config.yaml
num_hidden_layers: 8
hidden_size: 224
n_experts: 96
experts_per_token: 2
d_expert: 128
d_shared_expert: 128
hidden_act: "tanh_gelu"
moe_layers: [0, 1, 2, 3, 4, 5, 6, 7]
router_score: "sigmoid"
normalize_top_k: true
routed_scale: 1.0
balance_loss: 0.0103
balance_bias: false
init_std_router: 0.0251
lr_router: 0.000845
vocab_size: 30079
norm: "layernorm"
norm_eps: 1e-06
tie_word_embeddings: false
optimizer: "muon_variant"
learning_rate: 0.0154
beta1: 0.93
max_grad_norm: 1.0
batch_tokens: 131072
max_seq_len: 256
train_tokens: 784300000
max_steps: 5984
dataset: "wikipedia_en"
Below are experts of layer 3 (counted from 0) of a mixture-of-experts language model. Rows are named router (the router's row for the expert), up (a neuron's input weights, with its number) and show model dimensions 0-223. Each number is 128 + 24 x the weight over its row's rms, rounded and kept within 0 to 255. Numbers have three digits each.
After each expert's rows: a language model's description of what the expert responds to. This comes from a sample of Wikipedia text that the model never trained on.

# expert 24
router:150100143138140158178127135135114160136122111123113132148144166115145121110086095142149168116100113135135154109114120124098091176129094119088114146101075151108119130100140086142157133111102111105143154129154159105111168143126088140120144133112146078142065148124114138147185154098101121108121103121174110156091136131133128147127156160155143127164133155115099139127144152128130099159131118155112149107180109133113108140130095150132103165145113154137117084151129128121103095119161097095123143171116142108120126109101107118142087157114167168105112166097120109125156146155072129191140127147116093118159066110117143101135154087142097107147126147130129108122130083130123120149124
up0:100099158132121134149138139101138126119125153114140160075121096133128107152133146147064191100103130105108139119196115135082114083105150132107114157099121126120168091129127163171136102162180117144105132142135142139180142121132122114152138147118139082147131103103149153120125107111100147122145138133108160109146084136123140111126107093126084175110127145129078078108167127139140122125142113143091132139145170142130145191121130118132118114119103137149106119128144102127156136164156148100068156099146096138122146117141098080102073142141122109166146136119138101165118112147131135130108143126152148136109123166137110132132109124171159121165121119108147124139118153108129103064105
Description: Digits inside decimal coordinates and climate-table figures, plus field or subject nouns like literature, music, television, Liberal, Chicago.

# expert 35
router:148101116067142134151077144152085159169144107164124120121128117122143129111118088113150130144095146119132145145125139111126159142106088110104121170119120150085142100128104109120080154103122120146055119152137112145145170083114094145127165174166122096088094133134144130131137140118156112119128123158151158146088129137127114134123113108131122146096155140145091085144173120117122124111142148138121126112146098152133180143092119162120143139131136106133117112125089113153105182114111134096059140159139122143119109138128143086118107115145082191149153120124139094125120142122141116127118121162088182164116109127130143137116126123156119112107127084134142133184175106125155113154164
up0:126149071092123144091147117154115131161104088156146119147116160129144106139164116132106141152131167137136162145129135126136133113140158067172128120165150130130130130138171120104107125091150173083140105118164147152148157145116121089132165131140103138140167117097111079091119081131124085117143157145152129128117111120100134110109130121140149145092158134152126085126121150139108124142170130135120136113110123117142131105094118113132130127121168105123154082111115134112157156138144147098105199113110122133122092130125139129095127120197139149149139114102117159129134133137129163150101102129088097144121095158137092143170132044115162149137115097102142094129180149130092119131087
Description: Single-letter pieces inside rare or foreign words and table win/loss letters, such as key-n-ote, c-z-yli, ra-v-aged, W.

# expert 55
router:154101147141137147182131146144116157138120110122106131145144163116149119107088091133144167115098107139137153114120124128098096174130096121093112147097068150108127131095135091143155128108106109098139156135155166108112164150124084140122142133114148082140073143127114140137187156092105120111122109124172110153092143132129126149131148159151143134168132154113101140117147147133127098159127116153108150106182104136117108145136095151133106170138114151141114085154132125119102097124159101101128131172110137098117124110105109117135085161118165171106112172096120106121155138159070134190139126143111094120160061111118143098145156089136108104148125140134130110126132085131118123150119
up1:118135093105136114109116095157181095155139114103099133090113167131143093124120098112106143127096125120128092147111088148111137141150096087165114125156156112133165141101137141113075112186129060119162066155127136114159068104113101174133138173113126099110104118137122142122146107167124140148139118112115134152162128158098116142134080085125169098126141148162113131110100123118142124122148124107139137122134134122142131113135155110127125129163163128134124121115176139148177151115111113120134145147161090141115144123117098136167138153135103145119106149090170147165090095092165115121109143132146130083137196124117139128160137161129142154156133104110128112158110131101162098118111
Description: Later pieces of multi-token words and names, often before commas or pipes, e.g. Homec-oming, Vierkl-au, noon, colony.

# expert 50
router:150103149143146143183123136140112160138120108119109132148145163116144121107088091137147172120101110143139157112112123128098094170123098124096106142099075152109124132098136087143152127111102111100146156135154172103107171149119085136122141138113148085142073139131115139140185155092101118108121111121174110156091138133132129149128146158152146131161134156113101137122146152129127101156125116149109150105182112136116109148141093145129105167138114153137115079152134128119104096121158098098127135172109135107119125111105104124139087152116163169108105169097120105124160140158068134186152125144113092122163059118122142104143157090133106105152133143138133110123132087131116126150121
up9:104150112123097147109136135093149077168151154124119155143169076137132138074166113122101139104133133120162133129150147152189139149133114125097099138120115123136179158109099140143089155140122169144159082150141104144155097142079121141124105095196125158128122125123072117107128174122137138142123168148124078141126094080136083134126101130081131128147120160146142147159142136120110142120130140116152095134062117168160095107134135112116107118153157119169119113122143122164124102117119124148073137106157114117120135144130144140084145128137101110138124111147122149109141122113093112161127158096133102141111166160119135120101126157170115092118133163152155098128137116105140115131087
Description: Inner digits of large numbers, mostly zeros after commas in money and counts like 1,000,000 and $10,000; also scattered words like vocals.

# expert 10
router:122110112143124123184121156129152096123132103122126130072124135112122062151073117126138129103114095144108123147108123132159099111125146119117121116113168170154144088121130111130152135110186097127132146148096150172142120143095110117140114092161121134134083109121114122103131116087116156140077150137155056155147162150174080145130128119154142143131132163129087167126120152076165101145159090122118175136113108160145141126101122184159103159092171136077164098146136119125116118121155107125131123145131126122115135091145093119113121107136118161107104159136113139141153104152139130150122122151147147111140118149118142150104140149097123113083120078128139144169133087135158126119145
up9:124147153108129098119179107103111120130126123146134111082139104107120127124119167148143136099135159116159111081093104125139138157177099117150135179115124100101134144108113164115169134144071137091149127154180168116161124107161133135135076087109118117129081111149125109081129189118160109126146127160144071127121165147151093092125131149116113087127151132153136127152072133103166160121141072110138107088097171142140134107094133089142124123148124113137153105111098103129144139106109161147136123163125155117140121126120147149118140126173127166145107121116105129136148095130136136113136105125118140126126110105111174151145108185124132128108134126135136128160125087139191140092122
Description: Month names and the day digits or spaces right after them in dates, especially Born: lines, e.g. November 22, May 28, September 12.

# expert 0
router:128117132126122133141110143128086133146178140113128117115131176107145107138140149146108128110114108158100117114148119166100151149116097088112165083115119142139122154112123157082113136159122087145074112146147101124134157117086143111167095092123140107179108128139124092130109128107137153141148137119130107159132141140150145138178150148138079134122147098137124091134108156099139102153060146151121061103156131174129148112131158145099145151126134110139184084158142108121093137175123095120157134147123099108171137154139107157083110144133145162139116145133160103153146140109099122152138141151125122162113133131140131134094119107166175147117102113140143102103138133164062081148126
up1:143144146115129126169139098136129101126153133149176162151121150130128135145137122123097167100172127131137122098098142115074164118100117154079106104106132133128102133127130116140112126120117129165125074128143145154104135095126076107146117112150103139121207162147143112112113151110173152134117127127136143157108110087114143145126161135126144109142127125146096137078113112117066106124103124127122090123122110160151141151153166103134141159130146109138098100135108099135136145081154161097167160098117127080169111119152114147137099129174129099121120169152134124138155095141090137147112095126192130137138108110105165119109095086128139149124108086174153140171093124110133114172140
Description: The third digit of a four-digit year, especially in birth dates and biographies, e.g. 18'7'4, 19'8'3, 1'9'50.

# expert 15
router:089124128058120125159116151133177120089105140133118152127116151125146130115136116125134094155122167110105144144104146095134126099059117151093114119130136189098117148152153137184146104129091128138097092153123112155126150128122145129159083145111087143119099126119167098154140129126112120119196162122159144156108139073130110124145099129152108082165105196129150127119158113114111082180140111125145150087118140139141157146097141168142122133122131165100132101120124092088097108146145119115106140154149127136128141129103120153105146150123115142150146147110138116123156134126127116165112157106137135138120075144147125098103094079118158111119143117159126156119132149098146131142177
up1:151088125117147155089143144175178107125121121129130167118086147122150100120122162113112098173165149143123103117168123105170117124105135156111116083117103124121133109131089132152097120117126170142061112177161144105122127111138160145114113149146134168127127127188095133135148082117128119130129071134132147114127158142119153101067138089148107070158133108157121125173121120113134148123127108140156104159110123133119131103104121069145124123169145136111121137122087106136104140086117096118155141147146153075156154151133116066158155137113129102162117149139131114136138102133103140141172117106136172131116103153156108084125086128141156142130113158117111157125123147123135125129140
Description: Forms of be and have after a subject or pronoun in running prose, such as was, is, were, be, has, had, also.

# expert 30
router:152115071147108148146072127108124120154160138135134111124157148137133113110118125172124173069114141145134092116136089146112092156082123171146135152099119125152145161066152109114179116123128112112152142104161166096142147145125158126144116098106158152149120125172156153122136129124094111107113122152174109136100176157105097129161125114124114131130118182149122118134123127149153083114099107123150135095126146116128140133136145181107084109122135140174112109163154122143112089122179122108122132151127146125117113112139145134091110111124140110106119143152119104153123072135114148145117080128107121134140069119127138132140137150143126117172104110178174089105088090114121122134166
up0:138109151121073087126158118127110153125081149138136169137113122151133126130120133160104136150101129139108128123110125133109119132127155151143083129131122143131165148110130132196100140186104151148151098144129160142152090155146093157137111167170096186117122125095128153104135099175112106111102155086116159157129109116124109093160122104129179119135130163121136112081113169143148104085107130106145105120126121124147099059144132150136113141113124110142130100088111093089128101134153143123123122156150139124155103157122174131145151137112142115109104145188131129138082092079101128120117138128169089099131132129123163138105094138171132131078133102108156091119129128121150157134116
Description: The word to before verbs, and modal or auxiliary verbs like would, can, may, will, did, could, usually followed by be.

# expert 44
router:151103149160169144205126132144118157130117130106105141151146162116135140110069087116122169102109123131135166114118136139102113188112102108098111150104083149133129128112138077126167121101122107110158155136161160092132188148123089133102141113119153085129057135146119131130163135085103128085125111135136102158104153129132130167124148134144148122167129138130109138131153145125127091164123115143113158117156115145127110160141081145134104160124103162162116085167127119141112094121152091097151132164103144118120143134116114123120073144123139157120116179117116136129167163158085124141149135140125124109161063112118130103129156089127121110135110154146135127116148093138111123135131
up10:125072126130122130137140128152173108131169119140150141137121078095093161160131161136130098127164139149143090105155133097076130140133135139120176104138148139170140135105100154184093197142151165140106134111145145150136092143110135138114117154138112139146111086120163099110134079115113157132096142123111126120155156131125120133088076173128113107132106149142131109129111101117186141121127120097100159154120163121118127134098127163132053122127166153143154137162132131110124149116123150116107190130150116119091140068143121176100118145116120122087147128173123126138064121119119089137117141093128121086151115105108138127110146107103135131129135126095122133140108139106155112112120
Description: The last digit of four-digit years, as in 2008–09 and 1998 Winter Olympics, plus century, decade and era.

# expert 48
router:100118148107158124129163105091129140134129122144169151126122131123131156146153107153128114142162133105127154130120109074151166156145104084118106117165106137150121103137103111109091183151098146163112138122130069182154083139149123120162150113165151183139125106122134122080096139136115111118100154145105101152141095111120162114146094094093134112118154106122147145133107148123136154142121133090140096129086144137169089136136168121115111115123144116112137138121172105140116126141108152155122117086168107174124107123094135139107139133106103117183101122124145130116152124117111143142107118122213148091157118121151184104108119139104143168123097109118108108166158166098117140133100
up1:143118116145104121133120149144131104135095141130188162147154117150155162109103155102114135153134158074144133132150126121074106159167107118103146135124117133157101135110140093111135149061089117138123174125161142078142163124114117185130125130141155156117131132157115173107122108150098120103103136112125142120151159103097142129144107090122114159137093100076128163137130116090119129145125157158109163152135142143131142099132107084102136130114168125102163201141104108142094146107129144127163133118110129129098122140104069121090140103112150165132133097130119139141089165166177112088168161125137146116140135088120133141086088105116118120157103103127116140118125129130171123123136
Description: Prepositions such as with, for, by, at, from, about, against, including, often after due, based, such or in headings.

# expert 11
router:149099145141142149179120144144112154135119115123105127145141159113143120111086091134147164110096111132128155109116118125094092178118096118090106144100073148105122126099137087139157121105097109096142155133152163097120162148117088140115143140115150084143068149127118143136179153089101117106119107118173105153087138130126127151128143157153144131161130154119096135112149150128123094160124120148111149103180105141111111141137093146131103166141110154139113078147132124118105101118158098099125142176114142107115124105102112121132087153112158166105107171094111103119157146155074134188146124145111092122158063113120141098139154090133105106147125137131128109124137085133117124136122
up0:152120131170101148122119135142162123124121141121162175136126150108130103138123171111118073135095132164133121135200173107133098133091117135108141135128153190135139117139108112109093099156155106141153094135135090143177127122140144150109135137111128096090129079154100105157143138115163166086131095136148134099098115129139137143107101089091109109145126167146115150128144107098173111110151140138124122140109144137150118140142146082125101098115129094103136134108098092149092112129140151150117149116153114147158138108175121074125117125097132080131138167192111140149089181117160157093111147094137140099109156160143131136095144115127146131124081115106157105131123150116132150101108
Description: Digits, opening parentheses and pipes in election and filmography tables, plus some verbs and surnames, such as 0.1-9, (, reducing.

# expert 31
router:133130129187085114124123102127119147108155155111144196130080153138111111106135140151141155114106116107114107121136104106124167112137117130113136145147111141116134141112135069148140178079105160145122114138134121105145136150079116144132115100119148145177113119104119108148134149075146146134166154107148110108139156134149127118123167128149111096146138108143094077114090115083152115110160162109146146142131145114144140141184123064127138083138096117121128118136162134180133119118095160101103123093115099119135117089106079095122095118141138162106125169110122151092138157134150137135093131128134176129139157100113173141133152166123151139134115147130143113134099124087064118095135
up0:144141140117104137122124109129129139116103077097116152117138138157165130166140147148134085117146102108131135108123109115152123126152111146064094098125123147115109135172118092104101136169176148147095096129074170150133116179115146110109148155127138177123132136166154163129166124115145143112121150118101106116094152122140084134126144132140145091074119103130181131093136203085147113107079142133134151104157126073114165138156113103131089088109088113089111106171127128115152158134097140122119157149139140164123108104124127052117141141129107130148142149137128141126143156164161125121102120126151136119148097151134113093146133117148141124138167123145146121125085113137120144114129
Description: Past-tense or participle verb endings and verbs after auxiliaries, plus particles out and up, e.g. developed, dismissed, points out.

# expert 5
router:147103113163147120147156141126130130134128098134110149100117121133090091136141105123125147081130143156110116138115120079121117134093142136110123157147127117159103171165158120127159096128140118146128114112166125101128114172091117151132136131143121119152139118110113113128143128161136116132143123122145148155116113136132120179161114089132153109098135157132118096134117132134104114187173168092164138193146143166166110134118091123145073104123125169122148112144127061103120100160169143141103141099136106126151187129112082159120119121087156196148089123053135094122117163144132117119138138063114113134148100130133137089135129101123139098128110129103123135142114152120147144170100
up0:120084100143119118132120140137127146107094180140096124132124142150143115198137119133131079131164159125125126143116135119108121072108169132089122115141107114127102140147133121115125162090115128140138125126115145125147190143113101099115083081200099143152169113144128131138091156144091130126122077129120163115148117183155125143107090136113119118129172108110124118187125166076129143108158155122109091133153129074147145164118123083149108117117113127099110135135112122105138143155127129136101133158151127162105116163164157125149121128104102132144104161138089137102143192120130124130119130128090132117135171098157144124120121141137163122103156124162189112135115104118118128161103
Description: Middle pieces of names and words, often vowel-plus-consonant after a capital, such as F-al-un, H-ol-stein, f-ilm, sl-ab.